From a checkpoint of a small mixture-of-experts model trained on Wikipedia.
Experts: 416 GELU neurons an expert, a softmax router.
Below are experts of layer 2 (counted from 0) of a mixture-of-experts language model. Rows are named router (the router's row for the expert), up (a neuron's input weights, with its number), down (a neuron's output weights, with its number) and show model dimensions 128-191. Each number is 128 + 24 x the weight over its row's rms, rounded and kept within 0 to 255.
Before each expert's rows: "mostly gets" lists some tokens that are sent to it at least half of the time. This comes from a sample of Wikipedia text that the model never trained on.

# expert 17
mostly gets: "014", "005", "013", "025", "015", "006"
router [144 154 133 140  80 150  82  69 119  77 159 118 135 111 121 132 111 151 112 123 116 202 142 143 182 111 124 132 113 153 115 140 120 125 102 123 150 103 105 135 140  94 112 109 138 158 137 104 161 142 135 138 113 132 121 150 122  90 133 126 147 120 149 133]
up0 [173 129 108 147 118 206 147 151 131 122 200 116 117  84 151 142  84 123 154 153 136 141 171 102 103 132 104  52 121 152 148 133  83 166 178 102 128 139 141 131  92 121 111 121 124 150 106 111 153 120 116 137 105 121 159 124  65 133 150 112 142 145 110 114]
down0 [136 185 149 106 166 155 112 156 156  85 155 135 139 111 112 154 151 138 129 167 124 136 172 185 113 134 130 162 142 142 145 104  96 146  88 151 101  50  88 158 128  92 145 112 151  98 116 123 140  89  70 148 139 152  90 142 106 161 145 111 124 166 123 144]
up1 [108 131 153 134 110 126 139 115 150 116 138 128 138 129  75 154 101 118 157  96 131 198 160 155 165 127 129 132 107 118 105 133 153  97 134 114 150  80 115 130 166 137 149 122 104 134 127 117 115 139 148 179 112 143 126 127  98 107 143 145 106 169 169 129]
down1 [132 150 103 130 103 125 102 139 128  92 104 142 149 140 148 125 215 164  82 143 138  87 117  94  85 130 180 137 107 154 133 136 121 106 103 127  93 161 106 107 101 116  91  99 154 105 115 138 131 146 108  83 121 101 127 136 115 131  94  73 128 128 107 116]
up2 [ 99 124 101 109 114 135 125 124 142 109 136  96 123 141 131 120 129 169 130 117 153 114 131 117 150 128  94 105 139 143 116 131 116  94 191  80 123 130 109 144  95 133 152 172 105 121 150 118 117 137 129 112 133 152 140 153 113 112 100  74 144  87 116 146]
down2 [160 121 120  99 138 128  93 158 120 124 125 165 142 132 107 148 140  99 151 121 106 124  95 166 134 112 132 129 126 116 102 148 127 127  31 115 166 119 143  95 145  90  80  59 113 155  89 123 114 132 148 134 154 162  96 143 184 135 134 178  99 159 198 131]
up3 [165 130 120 136 138  98 105  96 142  94 117 126 110  69 117  86 157 113 101 106 130 190 158 175 137 107 110 124 105 114 121 156 124  92 100 152 123 177 181 106 131 120 107 127 115 186 150 132 114 149 149 167 115 109 138  92 146 131 128 137 146 132 130 104]
down3 [ 83 125  93 111 126 189 162 122 130 123 139 149 157 132 127 180 123 113 144 162 143 114 127 119 109 169  87 140 145 121 135 112 117 146 133 151 124 123  79 164 153 194 153 148 124  90  78 159 134  75 117 123 146 149  98 125 111 110 134  92 121  94 124 152]
up4 [120 111  62 110 130 137 113 137 160 137 146 190 151 109 144 143 141 161 180 160 139 133 128 137 108 124  95 105 149 145 153  89 137 151 133 116 109 105 111 145 131 137 195 134 135 139 136 114 126 130 140 124  87  86 129 111  92 122 156 112 161 117 117 116]
down4 [134 117 110 139  90 158 118 175 141 118 129 167 145 124 138 139 138 154 124 149 132 160  90 107 134 128 116 104 143 108 163 123 157 122 164 138 100 115 115 149 138 122 179 129 142 134 116 158 154 127 147 131  80  89 154 143  93 103 137 121 138 166 130 100]
up5 [132 121 125 139 130 175 102 131 124 108 162 119 134 101 108 161 123 140 117 154 140 154 106 143 156 111  88  85 136 152 118 134  95 154 144 105 153 118 117 161 154 151 139 125 143 148  77 113 118 173 137 145 126  86 146 113  95 111 143 118 169 144  79  93]
down5 [ 83 162 152 180 154 131 115 155 125 134  81 149 108 118 117 156  58 107 148 111 130  76 136 116 143 153 129 120 155 108 153 159 162 137 143 110 120 149  94 106 127 109 148 127 144 158 121 120 125 132  69 117 111 110 130 136 103 111 115 118 117 161 147 146]
up6 [120 138  86 140 123 124 148 132 168 130 101 172 118  80 114 114 110 121 172  89 158 112 127 121 108 132 119 136 105 126 109 127 184 155 150 118  74 117 123 153 120 118 157 146 109 148 144  98 168 136 115  75 100 122 127 127 120 119 147 132 113  78 137 134]
down6 [107 134 163 124 141 179 103 100 112 100 162 100 138 147 128  93 137 144 114 158  96 133 147 143 129 101 104 129 179 119 126 155  99 127 141 130 157 160 147 113 153 135 122 101 147 139 149 114  88 127 118 137 167 132  61 144 142 130  84 120 136 150 166 127]
up7 [118 139 150 123 104 116 105 116 149  94 138 122 111 103 187 107 118 130 142 143 112 137 158 135 127 163 157 131 130 111 125 136 123 190 153 111 135 165 105 129 148  91 116 144 211 152 117 148 170 134 112 166 125  95 122 128 158 107 143 135 134 141 116 136]
down7 [176  63 126 122 133 157  87 136 102 148 128 182 139 133 140 188 116  94 136 134 148 148 113 138 117 104 101 123 137  99 123 130 133 189 158 152 103 103 145 128  97 146 112 144 138 106 132  82 120 126  96 129 157 125 158 118 129 139 121 141 133 160 154 124]

# expert 29
mostly gets: " tournament", " league", " teams", " | ENG", " match", " week"
router [160 154 124 153  87 142 132  78 137 117 155 123 154  78 110 102  77  86 127 155 153 171 111 157 160 150 121 126 154 143 129 138  99 128 121 108 125 102 111 108 144 120 132 114 129 136 111 133 137 122 140 137 128 132 136 123 120 104 117 157 186 139 153 108]
up0 [139 120 114 192 131 107 116 125 116 137 185 150 166 115  85 100 109 121 182 140 139 107 108 139 120 149 138 156 109 150 169 128 143 115 104  98 117 103 127 134 146 138 152  94 158 120 160 151 144 118 112 168 121 136 168 147 130 139 151 123 136 175 126 145]
down0 [117 141 127 139 168 133 160 120  84 146 116  98 160 133 147 110  71 108 119 119  97 121 127 117  97 168 155 139 126 132 164 141 146 105 137 161  98 125 171 162 123 180 133 174  88 117 112 140 102 111 115 132 134 154 115  94 150 127 122 146 113 137 113 124]
up1 [117 142 128 161 103  98 139 135 104 148 109 134 163 126 164  97  83 161 124 158 160 186 129 119  93  91  94 108 123 162 115 133 135 160 120 114 125  90 143 120 127 108  88 107  89 135 115 122 131 122 114 139 135  63 152 127 162 137 117  98 173 139 113 145]
down1 [136 146 117  90 129 145 137 167 177 158 145 122 128  98 125 124 116  99  65  93 170 149 129 150 124 131  94 182 126 148 111 141 140 129 186 164 111 155 125 152 110 115  96 153  94 129 155 140 174 148 111 112 135 109 112 110 114 123 222  78 132 154 138 128]
up2 [154 125 165 143 123 147 159 104 166 151  94 118 157 121 149 154  88 141  98 137 162 174 105 129  88 136 136 105 144 150  92 104 116 168 113 114 129 147 137 103 137 132 134 143 109 107 141 126 119 101 168  97 155 120 159  96 140 120 125 145 111 124 115 121]
down2 [ 85 166 156 133 132 135 133 123 153 111 111 117 125 159 126 136 102  71 104 128 181 103  85 157 146 118 110 129 147 149 107 132 140  99 146 139 123  90 118 154 113 132  90 153 114 131  89 104 124 126 112 129 139 115 116 129  99  94 145 111 123 162 144 152]
up3 [117 139  70 131  88 153  84 166 132 124 116 123 143 137 136 121 113 143 104 129 121 114 114 116 153 150 114 105 133 152 114  99  83 147 106 116 161  99 100 167  78  90  89  98 147 102 110 133 160 137 121 113 126 115 148 147 113 139 143 116 128 177 166 139]
down3 [135 125 173 127 156 120 102  84 149 129 103  99 125 115  92 113 139 164 118 135 129 141 137  97  94  79 147 146 103 134 107 119 150 126 110 154 119 114 176 101 112 127  99 116 136 150 104 129 144 121 140 140 113 146 127 117 113 149 103  71 142 141  96 145]
up4 [107  89 160 110 113 123  95 146  83 122  97 110 116 122 147 105 162 111 137 152 142 120 149 152  82 144 129 137 139 139 140 124 101 111 105 132 126 111  98 114 146 102 108 101  85 167 126 106 117 109 144  79 142 145 128 158  89 113 173 180 118 161 124  96]
down4 [114 141 148 102 122 162 133 151 106 141 131 103 151 118 172 120 159 115  98 176 134 134 159 180 104 119 122 118  90 138 135 175 131 129 123 148 144 108 149 108 128 124 135 117 152 179 119 131  71 118 165 134 109 116  98 116  79 143 164 104 144 160 126 129]
up5 [109 137 106 153 132 136 131 100 147 114 137  99 130 128 129 111 127 174 118 125 124 120 138 121 171 102 114  95 157 110 141 152 113 181 158 105 136 116 150 131 145  95 169  89 133 137  96 139 144 144 133  81 123 160 133 120 108 114 123  89 138  80 155 155]
down5 [135 140 101 134 111 130  88 169  80 123 109 150 158 177 127 173 120 115 142 130 140 140  84 102 135 111 142 130 153 143 126 133  97 152 128 143 140 115 138 175 110 123 141 100 131 166 110 148 117 155 149 112 146 132 154 140 167 138 151 147 140  66 105 151]
up6 [165 127 121 111 112 127 114 115 127  91 149 113 144 137 117 177 142 134 113 135 122 134 104 141 158  99 141 153 109 141  85 159 111 161 129 133 123 109 142 119 109 150 111 105  97 138 125 102 135 135 132 161  99 154 108  87  87 122 120 137 151 106 169 152]
down6 [108  81 140 155 111 153 115 169 129 128 154 118  95 150 157  63 149 158 154 109 131 133 156 156 141 132 131 138 119 116 118  97 138 149 111 118 132 109 117 150 184 110 121 110 149 101 139 126  90 135 159 162 107 106 142 143 110 120 116 129 127 125 166 122]
up7 [157 135  80 131 126 123 104 174 155 116 135 179 146 123 124 107  61 140 153 165 153 138 170 108 111 128 161 133 129 142 134 111 144 161 134 115 143 105  94 121 123 121 141 128 137 136 115  99 132 119 169  93 103 116 101 138 110 107 109 110 117 156 136 124]
down7 [174 108 106 110 123 122 130 144 131 111 135 134 132 124 126 105 157 160 132 134 136 141 164 100 169 124 134  92 149 126 125 111 168 108 137 171 147 180 115  72 192 152 106 126  74 125 113 163 125 144 144 141 154 160 121 109 121 145 140 107 153 159 141 138]

# expert 13
mostly gets: " four", " three", " five", " | .", " m |", " seven"
router [129 148 128 160 119 139 133  89 116 141 151 121 109 123  98 111  81 155 140  99 133 154  97 142 148 143 105  93 126 133 125 112 100 135 120 118 118  96  86 157 124 131 165 125 116 128  87 118 119 132 139 124 122 139 120 139 125 131 130 123 153 181 116 117]
up0 [119 145 120 121 110 162 102 130 160 122 135 138 140  97 104 138 103 137 133 135 131 132 116  92 116 154  91 116 150 155 149  97 141 131 118 112 145 143  91 100 110 169  82 105 117 135 109 135 148 133 179 154 162 139 131 123 120 145 113 157 171 176 119 132]
down0 [130 144 141 104 139  92 129 114 143 109 164 144 130 127  86 169 114 126 151  77 112 136 104 168 157 145 163 170 120  96 115  92 120 158 140 109 131 129 157 110 146 122 127 117 167  91 114 141 107 129 137 154 122 126 102 118 134 131 140 122  99 148 149 173]
up1 [183  95 117 180  98 147 124 126 156 112 103 130 136 102 132 144  63 157 131 141 130 141  93 169 143 178 132  96 124 151 116 156 136 112 134 139 115  90 151 185 167 157 141 140  91 152 125 127 123 153 114  95 133 125 161 125 154 147 133 146 134 110 114 147]
down1 [152 129 118 134 113 165  85 109 148 112 131 117 147 131 134  81 113 176 152 158  95 141 124  95 121 104 107 144 109 146 133  83 110  95 146 160 136 123 141 136 143 149 176 119 126 138  74 137 137 124  66 159 102 133 135 134 133 158  87 123 111 128 141 177]
up2 [168 137 135 130  90 129 153 102 135 143 119 138 170 111 115 146  85 149 127 179 132 121 141 146 118  90 106 134 120 166 140 156 104 122 128  74 150 120 157 145 124 167 110 124 129 124  84  98 110 104 114 185 128 148 110 111 131 113 135 124 153 142 105 135]
down2 [127 125 108 115 118 139 123  72 127 130 136 129 102 161 100 130 170 142 111 110 159  83 147 128 121 153 176 136 132 141 109 128  90 126 117 128  56 137 103 157  79 116 105 131 168 138 160 129 172 134 100 123 137 165 157 112 120 141 138 138 135  94 168 122]
up3 [146 134 113 145  95 150 144 142 127 142 124  89  56 162 130 130 103 136 127 116 127 150 112 160 134 124  98 113 173 124 114 166 139 105 127  63  89 100 137 147 140 115 124 138 141 117 109 114 186  76 146 180 147 106 118 103 134 119 170 138 121 105 146 165]
down3 [148 131 142 137 155 139 180 145 142 157 127 145  96 111 151 154 151 117 131 175 151 123 109 141 156 141 122 146 151 121 142 119 127 161 102  99 157 123 131  88 132 159 108 124 117 114 100 132 148  85 126 140 122  72 108  94 129 146 135 121 127 125  95 154]
up4 [183 165 144 150 140 137 128 114 146 185  84  99 120 151 134 139  82 141 119 136 140 115 147 124 126 152 128  93 178 131  93 129  96 111 154 105 176  97 142 104 137 118 174 118 129 152 120 132 138 160 124 140  90 143 105 113 110 115 130 123 114 145 101 120]
down4 [130 101  90 107 140 165 105 154 123 130 200 154 106 149 143 105  97 141 131 135 119 171 143 143 139 116 131 119 146  79 142 164 148 163 157 107 148 141 130 130 119 146 110 117 112 105 141 118 150 120 152 156 160  76 143 131 155 147 111 122 121 106 127 120]
up5 [111  83 117 147 113 151 137 121 127 137 143 126 155 112 136 160  77 161 126 105 136 163 164 118 150 143 112  94 144 144 109 124 120 144 125  81 118 128 138 168 102 136 130 155 110 126 160 168 168 117 143 141 126 149 141  95  86 140 142  97 112 132 138 108]
down5 [140 143 154  76 166 134 142 153 104 112 123 123 187 100 131 126 123 148 102 100 155 102 126 121  87 118 114 121  66 103 161 150  92 171 143 153 119 126 121 154 107 128 132 141 102 114  91 102 113 152 142 103 127 132 154 139 167  78 125 159 123 134 118 178]
up6 [170 130 108 169 154 153 128 125 167 124 123 161 156 120 115 119  94 132 155 145 160 143 102 160 152 118 158 121 128 163 133 117 112 122 116 123  98 138  96 113 138 136 113 133  75 128 117 128 116 130 173 125 153 142 121 148 139 131 134 130 112 135 121 101]
down6 [136 134 104  92 130 131  90 108 134 134 145  99 132 153 192 107 117 103 123 118 143 133 133 101  83 123 104 114 135 152 132 109 102 113 128 139 123 112 132 124 157 148 131 102 125 183 128 136 124 121 147 101 101 145  88  86 139 158 139 142  90 118 130 100]
up7 [173 140 112 125 145 139 104 118 148 110 151 124 122 146 121 130  80 167 148 165 167 148 141 138 122 178 102 112 183 130 111 142 121 165 111 141 118 136 121 146 155 107 168 127 111 142 121 110 125 130 143 137 135 130 129 103 131 128 161 118 143 124 134 136]
down7 [101 105 181 117 175 143 140 134 154 167 132 157 106 118 123 152 132 140  99 162 153 131  99 139 128 105 151 134  86 182 147 106  85 102 156  98 103  99 146  98 165 149 138  97 125 150  77 146 134 131 109 118 139 148 110 111 140 122 111 135 128  92 123 118]